Below are experts of layer 2 (counted from 0) of a mixture-of-experts language model. Rows are named router (the router's row for the expert), up (a neuron's input weights, with its number) and show model dimensions 96-191. Each number is 128 + 24 x the weight over its row's rms, rounded and kept within 0 to 255. Numbers have three digits each.
After each expert's rows: "gets" lists some tokens that make up at least twice as much of what it gets as of all text. This comes from a sample of Wikipedia text that the model never trained on. Tokens count by the router's weight.

# expert 9
router:123143117115153126140141160156090153159168152130106107130113135119120116135176105139170153133119102126133108129153125147118088099063133101146118147102103077135131125130097157131117145167170088122133134124091099151127131126139131120130139087167127119131138091139094093100087082142142104158
up0:063147141135129152144115108132101094108161143126121124113124203131137133141157116131082101133131123153121118120172111127126169105113099170159098140148168096152136106115093087122087126101120092086160169138148129123152155144112071138045122207111149098122128149125124118149134119138134166091
up1:136136141147156116135125156121132157105072148093135132116149134148102103103130126132112139147137072126095086156165150131166120172120121107167117167095145128151136106114079138128163141135114090134140125133138089138157120154141092097108137112120153129138129131157129103125076091123115153162
up2:134116159127134134168139136162115110116088168137148113119146157117137122134155108119156154111139110138141176108117160094090093117124168145158159162120137142110136082142121108104112137150152158146128164134102141155088138137098130087119163132096138182171123146102140111114099106141130101138
up3:142112109127145111127106138164124176150127072133115127107150124104090129128123103155123186119141128128145129147068123105097107085103141096122072100155102104130102119121112133160096152099125087092154112078135119098102141138128163152075108095141147134156139100147150135117160162099123124122
up4:165152129142147139102120146148169108113127132176168069175131140119109139112145118157112141154115130130136094117148109167144085112100142106132159170135145077143128141175130132124155136186142122144145127137144134141102108159145098103116160127149141156089156129166115122138096101141107102110
up5:119120120118115119129136128105101168153151159067161120161117123107123105153114080125129123147160111156114125125115146154118154115107131127135153107135131120145126132108091085121108150108074132127147134112117147150086087118175141135086111134112123130113127147122144152132082110130172078111
up6:119163120088089134121139118124089133114155131146145084186180062154139175171080143167135149087127147164107118102141112144131148117128154118102086172102185172117127110103105114110103117155125144096127105110135083152141117122136139107112160121116130150151132134105121137126122152096135142131
up7:145102122130125116138130104173153082146108121116108135174148149068084101132126149129143105119152122119089151139086118173162124161098129101115091104149154114116130124115148150127116178142123089108162134155162115124138144160128096158143165144149143115142121126145112115094125078154129147102
up8:147107164101132093129148140112150141163175175169117100135154114113116101153087095158074141148132103149138149166136146107174129123131158150131153129126085129100136104077135133133136154131122142117119161108093123110114138107113134128169172076141106112156133129130124153119104125128103156120
up9:118125117121123085083128114136128133147113141106180128163169128149166164127145167114097104141168138148105103162118155146127105135093126166107132119105119088102153118114131166150132118106129115169173148146115081099148116146108147146181144125160174083140089121130127111094112095125125124134
up10:126132097075134122131126106138117104100126149120121145129080093142130101126158123183121101152129132135145158119149099158097176118143125147143116144143140151120151084092137128129137157093127124129185127111130107153126087136146159182119190112150130147128110123143134122119096103161145128143
up11:107110102133106119053138154175143135110171158095128115143095130129132091111156127119118154146153153122135148118147108124122115141098152130108104128074145171129160131114140137105141185141131124161214094112114087171157126092118105155096187146116099150100122125152133110111180131104103119148
up12:114118151121155122101083160172108119114115134142072104148131108169120103142108102127126131156126131158138150135116132118118154073085113114150107121120149090139137159162140106180115135085144087135168130145132100110160111140124142076083112087132163163165143140123136121161133165172104092142
up13:091119166123141134126094138134094162108134154139119172127111129118139182122117118168131098149079104093150094116115163096135104163156165124124119131104033118167149138085126085116108126170131137154150129160150123130131083157131170097104163148115122116103138112122134129127099149112146108137
up14:165096155178119113169117108145117105149123113121139154109146126117115095130117152185099125111153105119159105145143150063126117093082122188135130112079128082146164083147143121152105135113164134108146128119146118117129169113098102153157154154158089125166143116127136114137125117136142074128
up15:151133094130116172149131177137122184120140135145115107136115127139145126118128149114138146145144144114106086109188085088142129125155141082126156124073119064117151114101113110102107135193104125127123182131146131150110170165103111123144131116148143134182142158107136114112104111116130126100
up16:114069122121085151101135114144087131123141130113083120141136144147118103118166092124115187153098127128104106122148152132089094138081124129137083144107131126080109113149112153142107117174088119127119161094128108140183155143118128115135166083141130076088126124101122085099153162141155136143
up17:135067119111129142135187139121110173152116117116143167141151115103116121140133092127127134149132114149133087110118135151105092123145146135120142137103121140131117141157167123114168148130103133129117146103125164127162107138129129136078111125156112087097117139136123116184146123109134176117
up18:099119135115102119085124128120156143142175149089123139093130105085166130077128097138126188119104133120158137136118142117127126112143132141153117119115127122117145112127118132139124125134131137123176146101084113150163142118074164093123144132089138149139114105134130129076121112091109044136
up19:123133143114135083108164127113105129133187107141095076132107104149153165123135104103129132121132110137133138100101168098117109126107155139172111125148164096131142164135145099131145177103127113150159127155135175175110128134125108096158151157161155111135134129137138099171099134101104131122
up20:124122159117143152174120130136088133170152145127134121127105134144098139148167135099146167115095115145145071142154167135104140143157161150148115141149114093133125083130138121151131155113139073124129138136144080154098110152129105137095131144101114100133111085102163098127065175122116147115
up21:131101167077118116174102112155138086106167120147105140119126091114148130145122136130140117105138154170126102138120175100129077109132126142117108154123195077123150134186157138110143160169154146103165128138115082095115123120113156127129108077149085121132131139122130130154101118139123128168
gets: "–", "2", ", ", " and", " in", ","

# expert 11
router:101161098107118086136119128095105124112131097156110115142130129126115138110114149136156113116128095148095141111106160124133149110119161167124147118136105176118116178102164145125118120121130156109085097082102157107162146093130136156126092101101149125147084113141120117152111175102123139143
up0:129126131142152089139125152132153116101167102101132122123141186108104100128130119118124115108174153152145167160128144109106123131079116158108140127137149094152116157138113116145133151127123100079137123125144150127154122148119139122140098142138132128113120125144168131141079152145123117143
up1:096096103110117151131129161145121133111165114128142128138158140103074139157127129127150187152158124169074084126127108126172131105119100158105142094137128117100119113111143134110155150114125153107103131130094150146179139152121131097169088122096141101131109132102215153128097112147075118109
up2:121114116130118149146184090134128127145111074139152098178091128125141128101168080098112118124155156094161158128141152131120112160124194134140124141146139140138169119129097108113113175147135141142105090131111145063130093097135102117121155115116084117147099135125139161158115156131124088057
up3:057112117138131148087129144104149159114127133128131128171158096172138152092139150125162126108132100134051119118117142118128100115162155131148158150135093126138121142115123151155107120110158135110152116102133131112159133220130114154113127192149130105147083106132126164101140181105086125147
up4:146098178161154137134135109105161097111131171112160117128110125127133115135114097109086100101148137138148146127112128138114130113157163137135125189162126103109179154100146108130145194142131145122139142114135119144135142178154148120106133176124105101121125108089140113137110141137155151122
up5:155097087160119129163147113087140095085116140144110142174125112099155149101088154143118109136119137137101118166123132142109148175099118134104150129147162092081148098132132119159135142150127100136127125108097179164131142123114143167113112140121146124116145121133074135126109133087149145112
up6:100129117130105131124104143158134140124155157204072104132137141117130099093141129104144141143166122115138140119126091114131143141141160150159101187114151092122115142080130126147086131132111115132139153150113122103136117124163127163120105118154111129143105083107160099093167132143127131115
up7:090099121123098136144080114095108161133095143119135084119082113105124084106151138147123122119168196132129096099142130119132093127096122171162127115118113107128132143101118138090080103119178137155107127145116171139125106135134147159137146128095134091150166108135114141126095163122133103110
up8:146142104111133126117110128147135132116152154109111125133144135103091138152157111126145138154170121143136150128087172145129111142174156146133131147107111144120113122108095129178146130118169111180130163139121134116149149089151103130110086157120156123137126118096112141133111138124180123110
up9:126156136161174137049100195042138175109106125134085127140154136153106086131125125102113127087174121137127139110164108123099122150133121151131136111132135161153147155156108127107158113105155146115087129113099146126140125120124133130101099186084079139141133120096098138149109095150156099089
up10:146146155136082115127135129113084101179117134128142120131127087101128143119127134133145125090109139109118160139122155133120133149182102119119090080158168159127137102094115052138128122132144145142097086118133094125165123102091162124127165139165095150106155150138144109109105111133108118128
up11:138119121088153131148101121144094157130153108108128114145141120130138130137112134164092146150123137168139134136139109122134112091157114118166107185122137179131115125121162124100125142152137162144109081133146141133145100139112161112121097173123154116156101171111127136143105161102094122143
up12:115132131146137122123145137133106042092105135160128097138131120128098144103101154168172141136141125136121132189163108104135122146155132153126128139139164134079108133153127095139111145124127159147170161122130121143128123114143117094136142126147125129125132110087177147109123148110111103139
up13:124139125169150138136131142102121096158120120128092152151139145115083153124154109143135151161138106120105074131118141166167144122127119168099103105136116110181137169111113120102105120129113161137153150094131137130140171092172094143148118122128130089143126149087127121100123092133110132118
up14:133159103110110136132101146118125155162176121131096120121098164096126076127149084116130112133165129132116137124150089113090130126140119173082111131099104147136132150165091092128118138086143132133142127113134126130131140121144136112140134133137143087107108157138094132113089112104130104149
up15:112142120115101102161111108096113133130136133132101102107109099059150128137124125103140103144138106130110131097127096107094160107102098123121123109107155123109112107097130163136096122120130103113087130127085139135180109103178057182097159106108134157096112147134098147128183101134119132103
up16:152166105129122134098096087129131151112147154080119127156146109104131108073137136153083124087180103151122151119142165130149116132111077166147119136145128087133120121154122176070111142110095127133162073126108147095124138092087138143129159154112134107165159140147134173145107126127161126133
up17:118142146088130155126111153125126167116172107125085131084151196107130126148107117176160125136112093153112123118097128107125151073124132144117132127055117135087124133124108098094196177098138145138140116102138148106141125136112160141130113126148132129091118150095084113111117159132141105118
up18:109142143121110142136155144158141077160131129122116124121119114148159143144145109136146170112137105140096178105140105091131132114174122135122085153113118123080099126078135140119110151145148144060128167123129128130169145126122135129107174117137133090107094122133129112116089147120124150103
up19:161114141111178131146108103124159112116142095132111134111134079171163137174112127135080138114114140160144128114119120133094148149120121147112118138124120132193114160131173114140131172128129129119173123097163132081147134135128144146092138112146170142117165147126117142128141128110121131108
up20:179144127113152124090147148147163108124143140136111099142141133105165186138096110155102094131170100105158105146156128101131122141136146140142155147125167122158113108114145147090158160159156082150107145142148135146136114125137142126106145106133104124099133136131146115147083139151123196153
up21:093141146109096145154120097124095153185139106144114154136101124142135120136108131164094130118113143092147131154174100133081136098119135163114102116126172147106138186160125167074144123089134165148140137126140069095117097108106138127163113132116127107142173142106173175126119098124140136095
gets: "\n\n", "\n", "==", "===", " The", "."

# expert 2
router:136129160153142117068114152134167111147097154069152127108112155132088131110169165156145130134123174121192164119139128164116167142121119121136139117149130169138143130106137187134154125106143082112101133097112136106092108120162132118108134070105150135104136111105133116135154144103160160119
up0:130148117080146106140136129103140124121162191128074109091126127130161100088160119144110107150124105118103140114108141101155089161135139125141163161149124148142143119142112139101115140119155123117141115097138168099098143114123157122133152154094136163149114123120118114109133087135129154127
up1:153157129139135100088085168179116135110128169080143108105134141116141105154166123118085096148144138151159093132171096158141138121120117169154122101121135115120141119100113166134146142140111136115102120092128119159133133126100154132127149135131177125094099091132085119096099088157097119127
up2:104111154128145091120137093165135153124128137155112115114131111121115108124139130134090159094115119059108118120142122099165082161128085083107147162142207150152138115128090143136136136153139157150122136172172125136118122151117147071119171138129112137139158136102103125096140132062163123115
up3:115118118100124109127132095145145105137095138157150125147170126095080122124117107121126132098117144142114155141125112148169133111128198101106133139149124099116088128142069130120145164156131189117131073111156093134122112128131171123131130121109085116140141090144132117132144105133133097114
up4:116158142118122154120116121135166132155117123123123164162163113155113089128145138086108142120168166134136116097104116167088145150133131168164106083145135108124102144165122136115096152156137127127128183084099093116173082120117105122123151152108156120158139146121114169170062098150136112140
up5:108092159190148112070144129109147099142099150100111121128169146131113119130149091148091103150147120144135111152154150149087136143133116162125142125143146122102092156097104138128101154155136108137108147104119144127122110121102117123093149146146155134163126167129155102124115112141131129108
up6:100132146135185144132125119120103172144079114153103094121124118096142133161111147124154158103123150131123120131069118134123145170163191109167132132088157126133116131092130158105125117119118074142125131138113118144146106140136144148137085151142077079122134086121119130102155145136107117116
up7:131125162119126080156108164100126127129161130081149162141141114092113121123133068139125136120140088137119114173108111099133132116124144148210102104136141130126162093140162140127121125117138138127159136116121121153156121140146155160094163168129129111122102115105131116144118170137145131127
up8:150110151138118146154153143103138132139085148114161130141099114153083143139101141136103158147089143183161113111106127125145088120121131144159105118163078105120106117126085132077127149136139060129131125107131120118144107120135165117143168119140127158107117175106111124138145147112171133114
up9:133126112184106147139130154097122166157146127105108149119133140127149063103139093167092092132128149145098145171125172120163099132136174160150141124097153164120172132106129127148121124177091103151133144108128105104160117113110151093149145153099134140121104072133136116126150130107153132110
up10:129098161153123134096125170163144097139126135105152123133121126140138124142123146118135120122149092163137148119166064137131150111138140129127103147137125119156147133103121156128147157107113131156131144135194145132069098133150111081140161095138100122100132107129116134140112164148123131145
up11:138126136119138097102108132118111168127150165091123101125094141086093177118166126147184127139103184133073112131147099145117149144119158112136114088118141145168151089139183151103108156116135166097080146115167100108098139147132174099117109124110107159180128160088161107131169119159141137151
up12:117104134119116127102151113153173079112110130095151118094160131166098119105114124132123139162126150138146113097105145128113134174111108123153102118115177134117122143080160109133118116139115129138137156109101110117148141157115126107108164142108115149131136139134125099123141129151092117119
up13:138139157154140142149139144153174164110104116130127142076113088164145127090105125107085127133139108115132149163091149143092177164101142107121129140146129129156126080105149168149135107158114147112121139083117130094135139119128134102115168110103080116104157110157163140089152155128156105167
up14:174134147136127101114102113125140125126093171082159188107148119106127126139095120094117103119126149133100094136141115113108147117121135135161118099120128134126159092117124122140132185127129102133108125129161118126159093191108185144110154148134113122117145153133111087164133117110131147142
up15:131086169159184122122130123154146129130114126114138176127106120104082132120142146112119145121116148102142099105085140107152110109142135132134139122163174141099132152181086113145142144165166106166077121142092145089097140145157158135112103164165107120136141155127103138137167133137141157125
up16:168146123159159111123110128140123115124147142082156113124109089098090121147119118145118107134103136131135123138163133128136132128104180138132134116145132189104093106152096161144157172134143106162125147109147137089117140175106164130083132105123126137102129097132090114112113136134132167131
up17:158107122123159119153134082119158139114171078105145105150166109118138156154113109119125118082143133125133114131152118114140147132109147172115157112161136143105173085120121117127127155097141110135125138134126154148125117138113133136160135117109133112156120090108131096116173159143141139139
up18:139131137129120109138131143091161133139104124128137104136099129158063162106131096117145116141103136139156101121126121087137167162124102170162124148149132124156119081139090119124124129155102132098125133094117125104144112122112112195122168150125141106155091131140143154106147142140087156105
up19:127126095171142109108124141113137112152138174126148130138150130107085137128127119126093143144121144145148101113084119161141116165115149146127100109104111124114180148103120095105143099085082085133095154113207134125119152150095101138118116128133130135150101085098116128066132084091119077087
up20:192135179127137144141111132142095106154128156118134161109108127112147112136177161117083108139134153142147144112135134131146181133093115126143135137142119152151103119130112160129137138132110131150148108108114113080094069091102125129092167148167117126109156149077166116157124124131156113108
up21:125132136172136115128145112066127128112152121143098127178125133135144168085129163123145100141150135117144149157129107090113121146140097141161144130112168130110122103129144121115141157140168153130095107108125099097149135152107114097108144105110163073132100096104155133162092104122146104153
gets: "\n", "\n\n", ")", "a", "′", "S."

# expert 15
router:130141133129149095152116147111120183085123101140082117170147114128145125139069079116115116135112125157090130105126114120084103113151111116119148112094166102143152110114139097104092107104146124137142140145145102109133114136107129110127095154150092133128101143124139147065165110137117085127
up0:112109153130135190136125124149149115164138135113120125159157125122146114072128131137153131110115112121109156151134125110119129136149103117155151089123085099134180097106132105150133135135126120177149147098101142127148186148112099143121130140140142140119074151124096171118127099116105158136
up1:135180098115139145171154152128130133161135127105107112137133153097122132134102158127076132166161145115096119117160127134109131167131127108152163158054156140114148123099105184110107142159153159098138117088145117117121156145102125193108121112146151158138124163112143095063095113127156136148
up2:103118164104120094108101110098125131107135084117131141116125152158125124133130103143131143140097123085135125130141104139158114115180143161144103133135178092152119097145127151142149146155101136143148121120083152147153111113151123102071130130116153143137146141097137124104118134127134127103
up3:143109096147124127149106138138131167096114115120107151188141122097111137139147134131087148118129126141114142171129125105135140112117131128135059145118130164117112163142142116106148145165177171138107136118184113118141134146096155102153141138113117120107139107112142124144157102176116084153
up4:143103134155150099134135119115146123131121098118115166155129098125158102120126153166116134122164123157110131128150154117122146128125141131126137121105127155107108130139107088167130128089146137120110155096096135130141084137075156134121132119093139134160133188105129062124104090106158116121
up5:119120103120112114103120125144137123092127133159074136121124082101118109191118141124147116147127143168159083069134111108091136145137147108118162131133126134096111134059174119134136122087137106135154138115129078141098123108114126117130117102142125136151081128113110115133138165119152129091
up6:153136136105115162124101075148109126114150138121141094157160124122116122113109119171135151113169112137153108165147129129108107142134087094108089122113137124130131098125125111132131156113108132137130121139142157148139096114114124093118099133134133157136121115120165149118154180127100172173
up7:142119115154145140165114124111145158160190147166117120167165065141081121131128137098126075144116143120128155124098146112153130104116101122124122096131152112139154131114135087126119134148146148118154094178168107098115115121138101106104120143143129097152118116114112148091157178134093124138
up8:150146110148147116130128147166136114140107158123119124154164120146086104121111104113113122146123132126083112137113078127116105156133160186145113096103165108139165102066158113119146095140142118110127128103168107137138107179082120123090129106130123112109140118093136137094108141133131143126
up9:123092163112095115105142121085116106139114141168121127132137146110152121100124148090126123112100161158168123113127119142125124154125109162147151074091188137090089115123111131104117135167121149118169126123081109127139113142094153133135127146128113099137102154110134169171135114114089147143
up10:162142174148132161131111110097132119124124165148136140077138134125151153163143110145140116115124152115130085122137104106135146116102153120130165140067141108132127134148144121151079089150149161145114120104104122157148118124107170123142108093149096092132122165165119163122122142124110106123
up11:160135145100124147118153107101091096100144147114130092110140132157164157176075128130109121119134112117106145103097130120119126093112122122111196125107164147104099067059120114097153096130112133119127171096146126128147094095096140131090105118130094139165128129124145117160123153130152109135
up12:126107140103147165109148143135111107141143137087106115164101166091116140151108109118096091137147102146156162146140102130110118080151149119130093111093145081195136086124134141136178145140126092073101139132143122160147138114086163120131172150143108156131111114112109154109142107159169141096
up13:118135129145129138109133137172145134112150136132158157132127114105159085172099122109099106083114147113098137125147178139160141171122128108155119147138126102164130116093120109122156082160184123115135109145140178146168085128135128149107124133129159175141129102179109125101123120107138180151
up14:147110076139137105170118092160154156162142128133117137143132138116137125131137131122129114144119135128143098171122141073111162137083158134138140120105133121134114157134084111183138154117151108129176158127159107134157112147090130159165119169153111207126177095127106173142119113104129127107
up15:121142144114111131117111130146121167131133102164087113195096102152139173140101129125096118133087155156097132123138124154144106145121125154139122145134132132150163102144127114123110129138126130127175148101156128123114150120141184128136130134117068172127109132118201123125160157161150140108
up16:065134109134143109133154126084115109133114155113084107140092123161155142172124093126143123139124111152087133103097151090111085116138145162137095148114152126099102076149147145136091141126149165119141107180128079132107099142148131095058158168145102128124080108150111150080081135145113099131
up17:141107157126147134168098126107133166142184099114110115137169072158153152155103116150125107149158156142078154125122151151136127107108180094145152123137119134094142133133114127074159121162097122143148164125115136152118106170140167122089148161109080153094097128134128162115142121114109128176
up18:134148082132162107108123100105132150158120163114106150152100111147108098132130090117076155156136148132117134122115113130129144175142114091119112134093117113176134153123152120148134131131101129133143119167121119142154158145160128124112128127104064127176072147082189131113153146110139102106
up19:113100101117069147114142123124147148104134179124136126148110169121105180147124112127104125133141139161114123160151105106134122132138104168130184128113135152144107149122136127142139087132133157113146137177125089123137114137122167143124084176104138123121140155113144133112133099120124132135
up20:100130112118138114101133155136131143123120157117079109137146134139133115122131146067098122122142078155132098130147120115086128115157128147122127124127188092143127106115152079128123101152086133206126111116084112126114155166158132105115101153102148117174136132128154128119125119119135169090
up21:153151116125144108126136129134116128144137134158132132169149146128128134133108116115092133148126141123170074154167099140121090135144093117107169113129157125128161148164141126117059064100156099100142110132104148165136143138157135112112130147104168097108088122151119148097112146128107139113
gets: " | ", " |", "| ", "; ", " (", "|"

# expert 4
router:126139129100113118093133110161134127131130096173126131112084110128114137137074154135129169126129144139146144180110157161130149123069162110131106114142144105106106133096132142160115137166124129141126098132114125107121126134146158132092139138135107129168143142122138102140119174129157162150
up0:108113153085094105162115141153178123160093127074132163086073122129102109175157150110094158141137148126170151140129121155153097150159159137187137101154136126123120140120131118107110114170124146139149120146147129097128135159128162123126147072125141130100176115145100080098082133116115110093
up1:167092112091151150129172137121125169152114110153130083175121162134113144140094153088145175123125113096099126143111122116104127133141121102105108128127135061145097145101160155116122128079119108154143129160080098137122152112127163096147141101128111122139137123116172193180090140137161160151
up2:140117128091144144099126110164116104052082135150108117136096081131134155130141135109130121143130139114149143133160104143132156128081140131170138126135102147096107090126108175155128130143133105121144118106114157129139086121130147098122111157119156157181141103137171075129096166116121155126
up3:156105118110122132142173147137109117169179176151148116122155118141128143150123142140130144158157143133101135073082156164115138126121126153135090118112147141142118111077100118110167137118102127080177130131120113140137147143117135140108128116147135161132157103117156110130131155137123133133
up4:143144129161135114136142150106143148074119113152103105160121143129120115127109156152140126138115131112120156137136132114130150128106165109193105103116185170096147133115095115143140097158126162137148100094145097124172132146113133142122125125097150160146073132132134117154155112161143130161
up5:115065111118119137092080142153143116122108161148135087110116124125135151148098072106094145118132159113112127113100101151120118100085144133116143118098098098103086094125082151129125122179126133109125089141130135130169135108170148149104124107108160150135113122130129091138135119118146129154
up6:106109146134144118107132143139082100115176129137113157124148092114116135117128174113103131116114105126137123118103140083118121143134115163137120116190112105172084078151172137132100082131112157091122108099122129141136080132118144128089141135078073103138084148153129128165079130129138151115
up7:161127112129148111109140124188155131154137083176071122143191086108144140134115178140089129127126126146132153107150124117144128104109113109113075108148189108123092131128118103133129144119114098081141093088143118114156122107100138120097138154120087106108139129143084124135178146128145148165
up8:151103157147095142135128140164151142105144071170078158131127137153140119089100089129099118115139131122144155127129163068127179082105130106117137128139125068150160082112128114116114149124138136094140112134100137132095141086126174160099170174159118087130124112131128126143137163163130147160
up9:127113126135142125152161131140103120165165122103114103140107121128173116169127146173132119174106164133061140151113129128136159132156128138153103142124139150093140122111108096148123142136159146125146121100136151124128115136121143172099155146110079073122161147142075142130149134137158114097
up10:123128081141175128106112141121111121137100107133094114127145138098116134171104125109095120113171145128128106080161140126134087133097139167144098129081160138132135129124118103149106117164127124115136114067135121109147063133118130138128114146102110117104095083093128158096131096141180141160
up11:150075134122147116076157117141132110095121169138118095107168133112120130107097118133100153153096132151116151113146120175119143148083107111084113153138159151128103117125109166105097088118115108139146155119124096146156103106118153160119098093185077107122132115134139156143143114170175189099
up12:172119101144101123195146136109122133117137114109093074126132114131114139108104140187144143142132119103084086174167116141156116127151169135155118117111147127114137115161160155159145125125082134141145138125131086147126076097114130101188126127148136124142094124132143103194112124114135136133
up13:118100100134116113076157097079065099117122115135087120142128153123131117127080106163131155145132114112137148123130088146125124143166120108172115126089099150067134098108112115139100128130133144176126145156135198121148142124097122156100133144135098117150121105105154162129149165080176131161
up14:091091113155116102151110119143105089112108126172106148134091162156141140117135159124089107118114137140153118087143137111108138148084106146136102073113124123136118109161160085103128102145119139158160157106137123124125114137122124162099166198142125131133122136129122098150128110155192129114
up15:098105106136170117113139125157067110110123135118110127115163128131103166097135121130145104134164127187130124155102147137138152122120124153135129114113115185148106120184161116159168167144100144123090118156154151131132112145138088095108109119139145106154087126111146119158098128126152125082
up16:094113108137087106130142096162111151130142100134081118161147123119081127154093139109077147152167119115150137079151140132088141120078105074116118117111100148099081138131129133165104122156143158142141161149161124119155132086116116110138127171128093109152153117107150148146088144135146117125
up17:098094138093114196143098145134132159116097111130138185095115140158136119164161163115105115131108164103128091145113101130139089130140147128161109108087144164099128094173138102150113119109105153101141077160132152102107091124121131120082143133139106151146105127128167176133138150136129134150
up18:147126168170135135148102144149126123131127078107167176092073102150158134111096117079114123130102162126101113134134130090101153127097122114115107100116140102087128121156132134140119145144138155147098113154096112140099147185126172114146128163095094142166139163168089167137159133127126135197
up19:143098164137118150141155119179131138142158132154164183149107103114109116108162162112140107106089143137113137162137119123092150139139122166178148121147127147139136094069141124135149121146130169146126141120121149129174139076115143119069111128149130129114118143111147104096193095143130157129
up20:118127172140144107103114155194126104151110141126135112084101143129082127119136117127148155152159142121106099146077121128113104144132165124117138148136108110130104102139149115127058114114130104107138087120116102120073123131145173128119113141118133146137126139123136092153117150165111149071
up21:104105146190124101150094104109114090092138130124106146128123154107130134155165142116118148179062140142119147123133080097121145110098100122149133143085106109183134112085119171070123119134164206107194110099140135143142112081102100118071144118132132138107150166143099129101157130130091166110
gets: ".", ",", ", ", " ", " and", "–"

# expert 5
router:098101181152125101129133139140133096096155146130146113111093129122133110125136138134145141143121162119155119101131118130150097137150132146129144103116101188078124125172137165152170162102135170102095133134107137114139107168136131132156118115084146146126125115125097147136096133121134142138
up0:145130125144108110114117174117127076123124158090114098131134108124164124087152080161133119147152138125105171064147129081131078125124088182125085101099139158135162099136128176119121111128135115101157162112125126129110102166137129127131123130139165090134133129152150160140153146189123122135
up1:089122151180137103158129130117142107136105083069125147129110122103127102050103131144160122156145090127083150134116096104158107143067125109120148128156157138137168156128172150139127123101160115130136138099131094149145137182171102152110169150121147158106144129182122130108119142157106150139
up2:092106136171099138079123163126147135146137097088106117133112127159122097091090122128120123123129145110112151108132162085136134166079131138137123099126126101143138112134105136120107156075103182112127158108106176104122138152080128160118129118116099151121120150160106147091099140155158145111
up3:162146106084131120132115138160111076119149143113135125152105127120130142085127088122161082166125074137112076143184151120085135121123063107148102118166163117134169168155127111145106150124143136122129132127120090164169130106113156152178131137106103131125108113176122133084160138108161148125
up4:126114129140131100119163101171135131130155194139072124168128135112148142122138095103158119111158121124140137158123132080104126128088135134125087115112133112134066109133152139151140165145171123106126116077120088158121108159072166147115138167121159129146108152071162153115090153161135155139
up5:091075122157086104121111139145093150149182129112115116129119122122159150162126168131141159140140109125128132104077135102113141114139150151126086130106100126063115147136139152121134166154129131134087145149136117144096122131121111137125144136111150136107111126145152150111107146128090123137
up6:114099132140162128115144158116099139120134145112116130148117105063129097112074147112104131158133102158131177121135139114113127155153116171146101153137189155151163119131148124136129160181137150084121132155152118162126110181129114125109156136121136136148106089132121126120139150136154164114
up7:114159151151148090100144126155192153144147121126115140136140127163128126092163136091135173155091111132123129084114116124139109126154169146088085146111154124138128115124121149119132160154108142146132112110135160153126162109128134127168124118128090167112108103135184067133102163162137134166
up8:144108139139162163126109125106132155137160167145129125105128117091081098102113118096137101082129163131125155138142154155148113124140094116145121125125107115096143113136111159152126149089130102140135132138115145158161143150106132093128118147126144145125114149079080138118128115105101123126
up9:174122157155115140123133123109120156107133160103096107139122147074137128154133149115135134164097134137110126132134115141098125130119159115138129133094134110137164145086119121146142112129139122109130112185165172166123122134110146087096166139131119182129175105089149150135121124113142105123
up10:145097146151150130096116116126143063115158102155146127168141132117123118109169130141100170110144143108115113081133142133166120101155148145147139120134086149107107125124130127163150131126096137147143183127184120139131137164109172153137111137114183123108112116102122126104117102140108134114
up11:100092167119117147143078086135111148109126143114148146117114122090137122125115164156130126107113117119136154125129109115128112122129092112145099104172099153096135128145120121128139104118168134122099146128180111129105117139154125127074145164137133145147110112099098144117125107111148138078
up12:146095161166078135144140110134164097108131128098163138079116107126139156109123145156149085165113181125169125139128140136096122133139134135183125139158131135090114127096103171129178200139146103108113120093144115113096149159106121146097155133147123137104100129109117163158145118125162180165
up13:063179152172150135111089098119099103117121161126116133076148115123163162168089108168116090078163134159116127131174131139105136146131158102135084158123126114107108143155122179145124162150146084139134144123106132105101135102082156102088132152144137115141097156138091163153109117120115179092
up14:156134151177125148101133114089150156127156176114138128137130137135127132118094118115111109150163120138106086138130132129132123141108115141158122114122139136101140098122118126187128170140146089141121124113091127131160085170127159130106122131153151089143147132092139117163175175117111122172
up15:109096168150121106125143104109131111098113171162095155143139083122110168135100122096097144143184116155120138134127137103123140139106102138140085118157118177116116084102150154127092144130151112149159130089106155141143115187142148128139181137120142123112098121095121098130090125133117146142
up16:106076165149098102093113167135134095135123143069113109174144185100126150170128131140125136118123166143144083135100120108144125136088166133107141117088124150124099107122114150109134194157138129129141105106089151117121072111093123121101106130134083101116131127086123088098169106127111109154
up17:131094083116111094105147138161144113125146149096156118139151085160135123098138116142132120149183112118140124101080077188080112117111117099149146088130117132149129146136157162073091218127102166090137111090109110155175130159098133184144136112142118151120154112143112110106092143159141159127
up18:184082114140099133111122131181157136108120097081127102153137114167144164161144151143139101143154151154108086147065099148102129128144101109174116120124137147087128117138147112141131104111136119151123131114100124095116121128114120080151096103118142158097174159166116143135149118146089110139
up19:117101098183126076105125100127139147159142146122154129116076087122123138099140155131140135129140148116134088121099058156164113114157128141138132162117193129150152136142121145149140143144118156134081135125144117191126092152140086168145124118153133049144079122149112095150125125155083140128
up20:135129088156083149114102142146141123105164128125098125146120109116095116123167147114100112107136141118133130121117153105147122117062110142153092107167153191113175132119116125149111182200084117126145140084143131114126123080135141133098158118102118082133110118143169136130080098129115141103
up21:105099108118119148116137170138136143149141152104132118106143135121118096112113155131122172114153169151103112126161107162108133084133121108110140104120144155164175125162126161111109124096143142123097114117160132139132120148141117138131148105122144113166118131110185131134152135142147092120
gets: "1", "2", "0", "3", "4", "5"